Experts of a small language model.
Size: width 128, vocabulary 7470.
Experts: 256 experts in each of 8 layers, 32 SwiGLU neurons an expert, 4 picks a token, a softmax router, a shared expert of 64 neurons.
Below are experts of layer 5 (counted from 0) of a mixture-of-experts language model. Rows are named router (the router's row for the expert), gate (a neuron's input weights, with its number), up (a neuron's input weights, with its number) and show model dimensions 0-127. Each number is 128 + 32 x the weight over its row's rms, rounded and kept within 0 to 255. Numbers have three digits each.
Before each expert's rows: a language model's description of what the expert responds to. This comes from a sample of Wikipedia text that the model never trained on.

# expert 0
What it handles: Abstract head nouns. Word-final pieces of abstract or time nouns, often followed by of/in/to, such as years, career, tenure, relationship, changes.
router:100173119143117134113168105110131122150122169184082153092151105155107120153145114120090114155121129129118145158104069106093094169110117117154124110146200165160094126044093159134198121131084064093132087127110141121129192098142081082160163147054142152148142159142164133131117144086162118123162086078118089122136178102095058069085131125117103075130144143090100073128153087213123130117118
gate1:201158150146106134129076158122180152106090123130071061147158125121028116154144162108087081145072084060109107131173134166165161089144104122124160151175141171106132166175125094149120132113149119133117169130168138127172189113111137097164076137091125130141108199113103084141111114149112149095091159113105050141144174172145097164059160124101116124104122133126105109140117160123069151113109
up1:154148150183110099156116140079151076153135153102125107110148163136104120185082219093143091093127148132130156104172130126095143118147130053087118152151166110084144148151037148154079064101119133095125118078119107128160109111107067142135186080160131170098092143097121114121146129169036112118131112127118101134108140179177088101154130181125156159113132161144128117129098152102126098077055

# expert 37
What it handles: Institution and place nouns. Common nouns ending a noun phrase after the/a, like city, government, village, system, council, museum, often followed by of or was.
router:141143115122136146114154117098119150121152157150085157079126078158077143163154114140114098162147127125109165128132078131093093168087105108182072138166206149163134093106116171102194136094112065102090105122116160126167180112164126132147141132095216153140163205170138105184137122069137133102137095091109105129103160085130049077156110119105117098144126170098110100133137090204157107125099
gate1:089165143111163093152207126137135130154119157163077118154182075137119198109195141130089195172106117108115117123182108111145155140127111129138165109129121093052083100024120196162106154157059138144139117094147127104153139117122130073127106187136129122126101134107160093102148153142191165075110118132112100129103122142123133126095151174165096154150182119167095096156118141141103111071155
up1:159159146055124129113116080134194107142132140138150101192156094188137097100129140135132129139097068112122066143114110167109125152164141188148115138123111183115111119175126117102119110152116144115136149154113155133153091187120064139145158128104109101112095152141160074168123102088138107155183163133187098110114100090208148107094082089105084163215138077143195160119133128062127076131115

# expert 29
What it handles: Taxonomic name beginnings. First pieces of Latin taxon names in biology classification boxes and species lists, after Family: or Order:, e.g. Dr(illiidae), In(secta), Br(omeliaceae).
router:136104134113117184123127116132159098107184136133131139154094093128161168158127148094111180104127126094135109160108169155141173159171198086139142096147083095098117145104098098154046133133208127107141083090127132148088132099133119131136088180078162097145147129163091150078118162118100114068096148077124131139133046176107116092141188101191070168119141168123145113176089149072087091129140
gate0:110164115143124185073146129086128091143137117124117094078142091092192173162098095129109140085119054146173131167133134131185140123124133126125187127095079107120100141050174166140104124130193090117175147113151148123100093134101085112117124147157161127125187170119141137131124185107180159167129163176110097123074157112140120099168151112178171167148143079148096097135162089143098058090188
up0:076139125183125095120138076205160163163177110175056106121184157137116169141126105100089087105125153180112154129104136096121153178099094189154110146112158099123142176158120131142166186089175161125131129171184122098144132108123199118115109141101118146099150127152158126113143088161101116091133104126068047141134120089113068126128167096102069118117134158087180087140099121091128138163178

# expert 11
What it handles: Foreign surname syllables. Mid-word syllables like ar, ul, ol, in inside European, especially Slavic, Italian and Spanish, names, e.g. Gagliardi, Golubev, Bolivar.
router:143135164093101142096107149116119136169124095113144178168103149091075106089085093107138162076121152092165079194140101100087113139147079116166126098133093164135164172078154138151060110077129125101106133084177139146126147149130139132090068139135138146121097079173159122091090142147067079152076190102144173111099072149150126157107158117110127132079129175161179108138074174078087152134166
gate0:130103180088114144168185108134129111124146145143192131142159147150151088076125124153166143134152240102094122123132155190138146158105104135138125126147083066121143218079148114181188150075128115130113102166147086179107144121114103061161145103109132100090037142169158130117100157116104095136140136170147118130144093198117163084115126114104165137069124141115132074113148125143148149155114
up0:146097182148137105148092128113137088172085211135105124126113060073149140122098107114133114143119201095076084147124152132127082122138118121210065159132112083073081166162102085116159076132199100085102108151149175152113123171113123058129078124136094068119143091126162088077135131118107114145088101153130171175130115175124122153102158119105114138092130149118183135096110157126170122126094

# expert 56
What it handles: Creative work nouns. Nouns for works, awards and jobs in biographies, such as film, Award, album, professor, often before "in", "of" or "for".
router:186125158110128118125162082148118124139136124134060138101119109139090129165135116100118133095115120173078198160118082132068117138124086116128076050135167121141138082050083176127187130092095115168099118106102154113140133082185097131111170146102116166179116171170164109142091113068139135088121073096089121141110164147137054119131130139105120081164152141119090120109114081178047143121103
gate1:140087143119137130028142136101140098127120111126106131130086129154165107053120129132113127107154105107176217123150118153123109109184172077163166153139163120120135136090093092101081112077123118114138179125112100142172143097143178107123118162180165085192172172184104156108137140182163115135106080148100134157168110113176086158122149157045127181090143111070140131145093119090120172161124
up1:088122146122104065104144161155142092136149156098106103105136102126167122095127174172187170130142116133102150145115166112133121132144136161099120127135116088087133104115174105100074081096119162196065114160129146105098102166133184195128186137103149098144113173115077061159113091207096136026155128120117128110137113111125187174038139124157128143145121107179131132113148088179152119104125

# expert 8
What it handles: Place-name word pieces. Middle and end pieces of English place and surname words, such as Som-ers-et, Charl-ott-esville, Sell-ers, plus West, East, York.
router:134117126051167152148145119092087179099139164165087208177106102114101146167112080184098159133151074174182105113097182111135147110170047148144195090162154108162144159105161124162103134096116139152127145151129162122144083127132166111083088145149145145119146121177127122119164110165119127177132125074080179137123072171174120153112191086108170157088100150139092158111105124112124147101110
gate2:096143132142081128151115074143128154129102134056165096185111079141057057116117195151136140095108138151123049147139149171092139090156061120127123137159084078138158116126071119089140086133074143122095126208080108092072124092168100157159107135124160148107118154137153117142102192114078076145122126154157125084137164072109121124128102163091170175124118159114117144114088137141168163122127
up2:126119129093153096108160074144151196099149174115146102173156093124061073118081136173088175091138108137109083135175114156141164109150096124097127098088151038137110127140071128127152144105095145112081168191082113101117152135116075116123168184072131167124111121143155176097128137059068138183122157150110119115084168137099130094118158138126144135114109136115071156097100128146205128165102

# expert 54
What it handles: Place names and brackets. Ends of well-known place or institution names like California, London, University, States, plus closing brackets and braces in footnote markup and Japanese bytes.
router:164105169106174148114105169125089122140094099113167216122153172083141174151071102126088154114168115094079140154083107093130190140160159167172115076160110097152146128147133167141178102113125136105150109185158134089136125121143143099146091151051132160117091082149114090187167094194104155153098126110119187110150067132108142118079151087124200124081105085126128143098151127085143146112125
gate0:130076078146125131168153111131147105103079142134179138104183136099138135093118140121114093136111159109073120143117135119073109128118116103194161145108048071106136100122142134116124151167093126141068180155136126103062125149160185119071117138146153114119109136128166115103140111081029105146110023201114106107137160105118104085143064146159106143110144164162163189164131098096114126101120
up0:133162126140108103127129155118109126252169056099108122148145118135116114143187082161151102110115101085115137148147156115156122112143156094071150094151178146140152142116130146148139102106143133107186110110117149168140127107152118126090174114117169126151092165151138165123059176145242127130160193041160125121169119108102144169133119105140119145152111109087048127156130147141076124127180

# expert 20
What it handles: Surname final pieces. Final word pieces of personal surnames and place names, often foreign, such as Clar-ke, Pau-ley, Désormeau-x, Coll-art.
router:096109170073169124082105139128074128107118154121148202093140101101123151107052103128112170112159096114138140130115142112107156132175095164182123074176141062163128121082165126146136134083166148127124115146152168172120089118120098072105089158105122145112091093176128155125157119199122112134116124093130199108130044168158111131112136105130173177102139153098086126104141167034147162150093
gate2:172111097009149150140107144185097128129140111153141078153070065088152120140115155107077138133168173116124112120179130149145164156146169101114143177130106110098178095122125173111133069092143125123134080121104185177088148144141100125173148131139154115117120106125145145183187099073145131125090146082134091111155133140091119087172135106144062140123142124180180072124171078134188119096123
up2:110076113127151115115153141058126075154136155177135094074135124157143132125102124123134155118121160124176095142098158127110103121150105153101098118112154157148074157053181150130168087110133139119154054128125143121085125096104148095136169140211127114129133062155150139143189120161132096118113146093204087146171155140051082061153151161125078170067105126120130076077147162120122116074116

# expert 9
What it handles: Taxonomic name fragments. Mid-word pieces of Latin species and genus names in taxonomy lists and infoboxes, like "ti" in jouaulti, "at" in fenestratus, "rop".
router:131085137102151194103109111120141085117145141151134177174099094115125161139089170072080183118140126107121125146077187170112123150191175124158111070130106087108108138074098103148094120111159137115155106104116180129095132123108130123186074133092130121092151105165098165097182132135083101113099139083156169148161032165101090136118139143174080192096163127106144090104108174069151100109112
gate0:095122121164177131166133116116125168144129127132127118146157179123096096149136116196111119100201075142151105126113149105147181183125161186112155142137154091147148105140079120069137082103211097122143120149122154081045063145119111137142093123124165083162151110122153161092126168121174111137115086131143142081116096069130126111132214120165149095124155133094073100129150050153108189142152
up0:132164112086071105107135124155132158079138118118081134094113053110170184077113101129207115185053204122152130119141133140142077116184108104143102112075127196083147150133127134166120143160114157128087099114195152150177163161146153099124152134096103087110076142151086107147129110147132112088145171135131128179131070164082119151152089097154119118134137117132183152072155110138141086179132

# expert 14
What it handles: Track-list row starts. Pipe or line break opening a new numbered row in track lists, episode tables and rankings, such as "| 2. | "Burn"".
router:112134140144109133109129111185108186148092076101097124119124173081121097107088101129122134125162170080131171129138116094135125094127138110101186069095197105133155141112073143147096141178148191130138177180163101160144068112067091139128163132097140166123057145106159122172137091199161107127127099124114093133091146136139172213166142133168169127153191136151160099121149089146156071150160
gate2:131137109091127206104142135205101149119129180143136167130139144181140099133092121128094137148122129152108107113127099136117116211114119134151121155042059135136162150177215115108166134146121151127100123144168114132102183124154129101107108100111180074122128078154114107124095175117135144148132087111155113165068187092124119179105105141091155125132156069094125156190139147160169028118133
up2:126141145124085139065111176163111105166168151102102176152101153178148119079061152194116129165107093103065121114120171135141135186109141081162131163097111125134207116153141141137191120149158102200134112120152143150100138098177189083143162136129150042138113145148120136122125151089174124090110097100127115164130163118145203132078113125060164109139139118104152132104164131149180092167151

# expert 6
What it handles: Ranking and table labels. Table pipes and rank or competition words in sports and chart text, such as Top, Round, Best, Week, #, Set.
router:130132080106099145125153108136078162140080074054128186064160108103087143143144112105131100151154169100089162088172055170144156090090154137117163044135129116173082117145086145138134108091186092090108151172120094124170091129120118135136176098118159121170120186156146099167080075106120123131112110180139125153110156138145139177176148176084152103155129115137061145104093093149137138091139
gate2:094092151111057183117142087107066121062102155094108103137078109170095132088113137118151141134086083185143158159165102093092095102116148161131113146127138110130110192142118137084114131135070172071172152134147130069090073113149174085109134085150101118092093096095142130143148166133129181093123113172152081112100153113144133125075150113056097115097067141164109166182099101156092093154128
up2:108108069154192120096104163122177123171145091120112133136127070100199096157150082141136092132157183131140111117140185132172110116173188109122180094174134141124121098193112085138144129083160087163110090136151179116160104120055102171111143174094138124172116138169113176141155113116136100124149197125107109131148079129182180118121122130108133143149113099141153087055134153169181176092101

# expert 34
What it handles: Noun endings before prepositions. Final pieces of abstract or plural nouns, or whole such nouns, just before of, and, in or to, such as population, technology, debate, students.
router:118128117123132126106151090115128124136137165147067157063126103160099129178117127120103132157135148129116178137134070144087069162084114115174080128164200137164116097044091140107163105102099069117084107101095158136132183106176097103145180123077182124140147168155145126159116128061120130124138093083120106125120171075100056068135121122108086096158116125056095109135149113206128138122113
gate1:121101144040104068098122049128133184134153117104134162101152142149141137098138086120130144147151118125124138126140163108102131143116130131129111081125214160179134118134129111103180103104214091094128091145105130127124107134147112141060125131099151140087096216176093148131148120131134132087143125120182149130076089114102065160154097121119134135105127091180191033171158103146131071133094
up1:100050121111121078149115061126114155116196125078137183049139127125168157113144085123112127175132202162124133088138120065075166138161158138117147057130195158158134100087129103115162159139182162132106079151128156148104137105137119123085126156105131145131105145165130116095166110145131103058110096145157156134057124105096069101155124131161090129102122095159180099185143104152129089119126

# expert 53
What it handles: Conjunction and. The word and, plus &, in names, titles and running prose, also sentence-opening He or She in biographies.
router:095140060148098119089120134117139166148115148100118051174163176149141137117110108079150162084108122063093123108097087186122114054106098121093084092178184101145165102139117138161137136181112155136145143154104119105137074110117107134141108119101084099125106150134139121170087075144146130171195094076096155139156185191172068118117124172121145149130124135104122179087100136190077097150094
gate0:114173099126113147165094116082094094113135124118127188074148078128127165138163131134207088108114112147132088144184094078102074095147142104157147143185137103167126086152156156120128165132123089103161123176146102090115145059128138151115100090135120176102130106174106132099087105084121081120071087123087183136106083117112190133138113134126175142095063135108111157114225081174142115094109
up0:121073155112146164143143100106106112056115125129134148146169109110083087115102120179099095175146151114138129180137158172132186152056121177089112157123172124093092119154144132104093100111114191129049094108107104184118143089161112133112190132168115111165116114160091135103168143118089160070128101137147137082128170114141079096142083104115118120176159097164162086126075036119120119103181

# expert 5
What it handles: South Asian name syllables. Mid-word syllable pieces like an, ai, ak inside South Asian and other non-English proper names, e.g. Kaithapram, Ganesh, Akananuru.
router:106128122110100148111130153107123108098157153185161151136084111072159144147099090114152185129143126128124157222171156127151105157120114160171175093114134111157136166111126151151071115071047142074136173144102054153127143151088161106094104134131134078121058096189118141086160151169081165109093148125146177117127069175135114122150139147141131145111142130176178076103121203092156131119142
gate1:110092179122111163090123146130146140137130094180068141169155061143077164122108086133088131133166088078141117174192125140187143190138142092115130167069067106146113096138103097151116107077155146162143143107167081157111173098117093178162104167138137120099113180111142128092148096077121156123129121110181131076171215129096107149136109090129119161130172144128081126133072136076184122121114
up1:166091166095082136109166178049098138163128111129120174148099073157158098063104179127146093129152116136143138169098166172160071096089129061151074113076190125144157120115129170152166116189161139088103107150120062169127109111169096138110081148121147116150161144133155147125138132119159150175139119119102152153133152108099092211166174153119175112170120120084119172088138105134135083155150

# expert 58
What it handles: Table cell separators. Pipe separators and semicolons between numeric cells in tables, such as sports league standings, results and statistics rows.
router:035080095175120087179125167124123147145128133097177161139112122049093138148165134130117191120178144098154174132120103132155139105158176141074154154115082129150111148155119134110132104060099170093095136085154112126096150129081098177190095147113112139126122114090092090182144085134062118147098123130151098060130141137123170110163163127162163121138142131186097130124190073169136079097144
gate0:126116148133126137193175118100149172081178097115086165111102065118210120132212125169143112165126094095141109150165124110118139141092192195143140154157134110145149112111105149163119127092151120185211122098135075074090110090129117136111135110168128091147159101123159089183134163099107113141169116134091091137116138119108061133121128129105166119116190156103139141166155103163226140122110
up0:131089126154135174208157089077138150082139079178105170143088085101225069139183153133155127150110086133114148169123123149119167144130193163141110123158136096176137136118092149170122187120161152174186131115130099098131102086138159152107109121159144084155133165143156099179156162111123151172172084115118079153111114090137106180136154154108136110148189138139153145172141114163189130183116